Experts of a small language model: 32 experts in each of 14 layers.
Below are experts of layer 2 (counted from 0) of a mixture-of-experts language model. Rows are named router (the router's row for the expert), gate (a neuron's input weights, with its number), up (a neuron's input weights, with its number), down (a neuron's output weights, with its number) and show model dimensions 0-255. Each number is 128 + 24 x the weight over its row's rms, rounded and kept within 0 to 255. Numbers have three digits each.
Before each expert's rows: a language model's description of what the expert responds to; "comes after" lists some tokens at least twice as common just before its tokens as in all text. This comes from a sample of Wikipedia text that the model never trained on. Tokens count by the router's weight.

# expert 16
Digits in numbers. Digit pieces inside numbers such as years, coordinates, statistics and measurements, for example 201-0, 197-6, 81.12°W, 1,928.
comes after: " ", "201", "200", "–", ".", "199"
router:166121142117125140128170125154145171098149124121082087128139152115167104161059139132079113198115130128139165061092178127105154133106122163113157125109147110107148162143132165132129153103127155134121112125171124127108172144116127117154150138138137109153095115142126134134113137103161160154121103103131132147130096097135115107175120115104147134158130108127151130108147141113131118106105125117143153131153104122152082137111092145110119119139119104146078114113114114134127155178155120127125108143142110140121117129114189108139130135201152159108114139138110120129158156100148146130160115187140134126129117113116084133142097180087098132107142115100128079148138061135125131114125113134091145129132108157106101181110133128093081146144138132082100132163118125121146100142101129
gate4:143107137100088180075146157098117121146114125150140099134121141134152121104097100113174108152122130124171101126116119155138148117104134105145107131110090128098122151136125137142132068079112176133126101092124162083116128139091146124134141106097140136122100116128148092152094145118131108168104151117115126130117133123141110136116098117113155145102125156128138114096133149135147139148122083113133112159167086148145155148125130111075090149107102092141154109131113107155137146093145097132079083141140156106148117158146136129102172145153149113165103101131122133120099144172086107081152099141132147140129125145119138086076174132136137113161071120104166144095154140155166141155116110191083147130087110165147153150141147109132107156156132134133120154158141091119124166135125154
up4:152114143114115143119120094125103092126088110157114099125123140133154139103106111113172115149114115084153064115095112119171146152151116153154148161129112143109118121122163124116111099089115163144168127110134171081145172116123127128111094096139168142092112116101153100124095161139128138126145160163123139120117154134171130148102112159129153150100133146132156109125115126149155133124150123162141113149151095131097132118127114133099110115069130085117106109144139114154153140066086092105092095128149172092108134128129132139142163135147119141160097121116119133110126149160076119122119107178175111123107096137096110118109145146134136104158065175136142143117100106140127118149135148154095164127128110131153139142159139095176135140164122159153095158150141090140161178151170139
down4:137160094136111101150166100109116168108125155137123150161145153140155181152119121115148143122138144126135112104088117120136105153133126103108154112115157121115111139080157109199131162136146123080146139131132158124110107143160147132129103087163072109096088154151127090135146139168112108127108058106135134119140119108134140129148111152119108101100138098117118145149077146114138146144063108178129136152135146153111139154117139143095118147118112133129147106141133133144114115134137155088085167054129135144129126131134101110142126127137137148129126099168170134106164126135115140126140126106156123064121167100099079105096151120100130149094173124133156161097117099125138130148170114132150134111122095074160160139160122120150134148144175134151146169161130092146113128140109122
gate5:150121127137087171107116134114133120136113161153130136122112174154108163122111120119156125154164129140145165109133128111128085134124104138130097091101158110129099139141097160140143096091129132126115148105123129096094174136119164122151113187144139144132112108151128112116130122100104112143126125108118111122127046178115141140121128138141172187139119082099134161129135134135098142130119125092137108156134112148115166145164124115116117128145131095136090112103073114123156183139114115142085144154155123101170128145103183065112126096150148138135131124117144115119113070125162159109161119078165117139172142179174129114142147135155133120152125106110125130107139139178115124146115113117099149109078162138107154122184114114138112100108100112122125123086086136136101124159139087
up5:122175121148105095167143110107101131114130105123084092102124086169117093126143143093161145184133092142192138138146130138109102148139107115116110118094130140162155109102142143111117108105133148108124174118121138114108154119109129101114091110143124151141150126140132153119122135125128101115114095113128099128131099126148135120150123164146161178166121100098108129123158109117087112143152160091124135141142084127108142142166083118125148132147081130128122131148146159110138150138128102181146122147121149119124130095091181145104108148118138176120093117119149128120145087153175118099112141108167102093125110197136157118078095163147133123147165129125128103102134172157096116167094123138122097079113100162113139117190159116096109091125113158133124142147112117108111116158098106
down5:124122111124140139135150144122166103124105129086184084075156144175117082131136139121150120080111108131126186099133139141152138119117119092117170115113084112125126119114124167118140139130107116134161140133147158135131153152130122128148204137093111139158112129121109146116115108155146142185129135127111109142151124142166157145132152137133125145111130126166145128076124125107154147180132137141135160096074140174107123127146123122124121152121100082149125170120119104102142169127166142113110131082117137099135090147090117128167146131145158146157097176104138108129095144145118146101148080100098115127161146098163119112120130124135091093137142132082147153136081134118192120111106145156121147146142128111101123124102116090105138149120098059146093127118116125083118129154111159
gate6:126096117105138165139110174154145117142121144126163130141125120109146163077134091134144121075093111138137155163143161129138117124099116120136089137151095087126116110135115198154140147125129106098136105089115123132090109132118191108158125164123122100109114098143146098142103102121112151174101138114101154098165126095124153052093163100114136142125124084157146111123119145163100100102091132117113119108108086138124153140130083071099115127119108125122147089100115094151096109142186132142134111154163117138137151124112128133155132129129096109166121106096163102149151113122127171131163097118157114136179124145138137131119136155149087130101135106122133144139162123141080162171143096165109097102130154138118130129160125157100122134114155119160119113090129136141098099142104145
up6:138083158142106091097171151073133140148111082124114081120118101133136135154101129088135190112129119155145128145175137103155125121115144129105122142143133114104124143132062125155151128151159087130179133157112105107136126164167087150109178132135158133138131123161135146081130125116141141136140109183142149157143106127153163158148100075090139140143135127169142117122120186140134097109118151120173156143111130190101119125109117126146120119135107109124141139116094143157154168122112134171125161116104115143151146128139129171126137119173148086144126138125160126119125076104135147132101133124089109147122135143111096166109122114119106096145108150112116151112108151127149129146121140149122147118146117105144139178100106115143086142120142132085120085113109119117147049121083115
down6:126155181116148144130096116118079147134129102154130115141120144143113103162116113116120100146123101131142132117172107178151121171138163109101107110151138116103117133134099142128127126132112161138151080119131099130165126106121120143133106142105083116095109116111145112145159108118122121155103167132147143153133168130156163136180092151113106115129122117156062164130140146182121112137123170143126119127153106108150163110122132113118131139141132158130117112138139142144127131138114118127093149103109131125083122124081068137124104135170137157130166120120072111134116107100177170169129126106132180110179156151119123161168137126104110133103129114114132089128119098111148063118097122171081121109092076100144139114167135162123146098122122161089082159117078104151133118150131150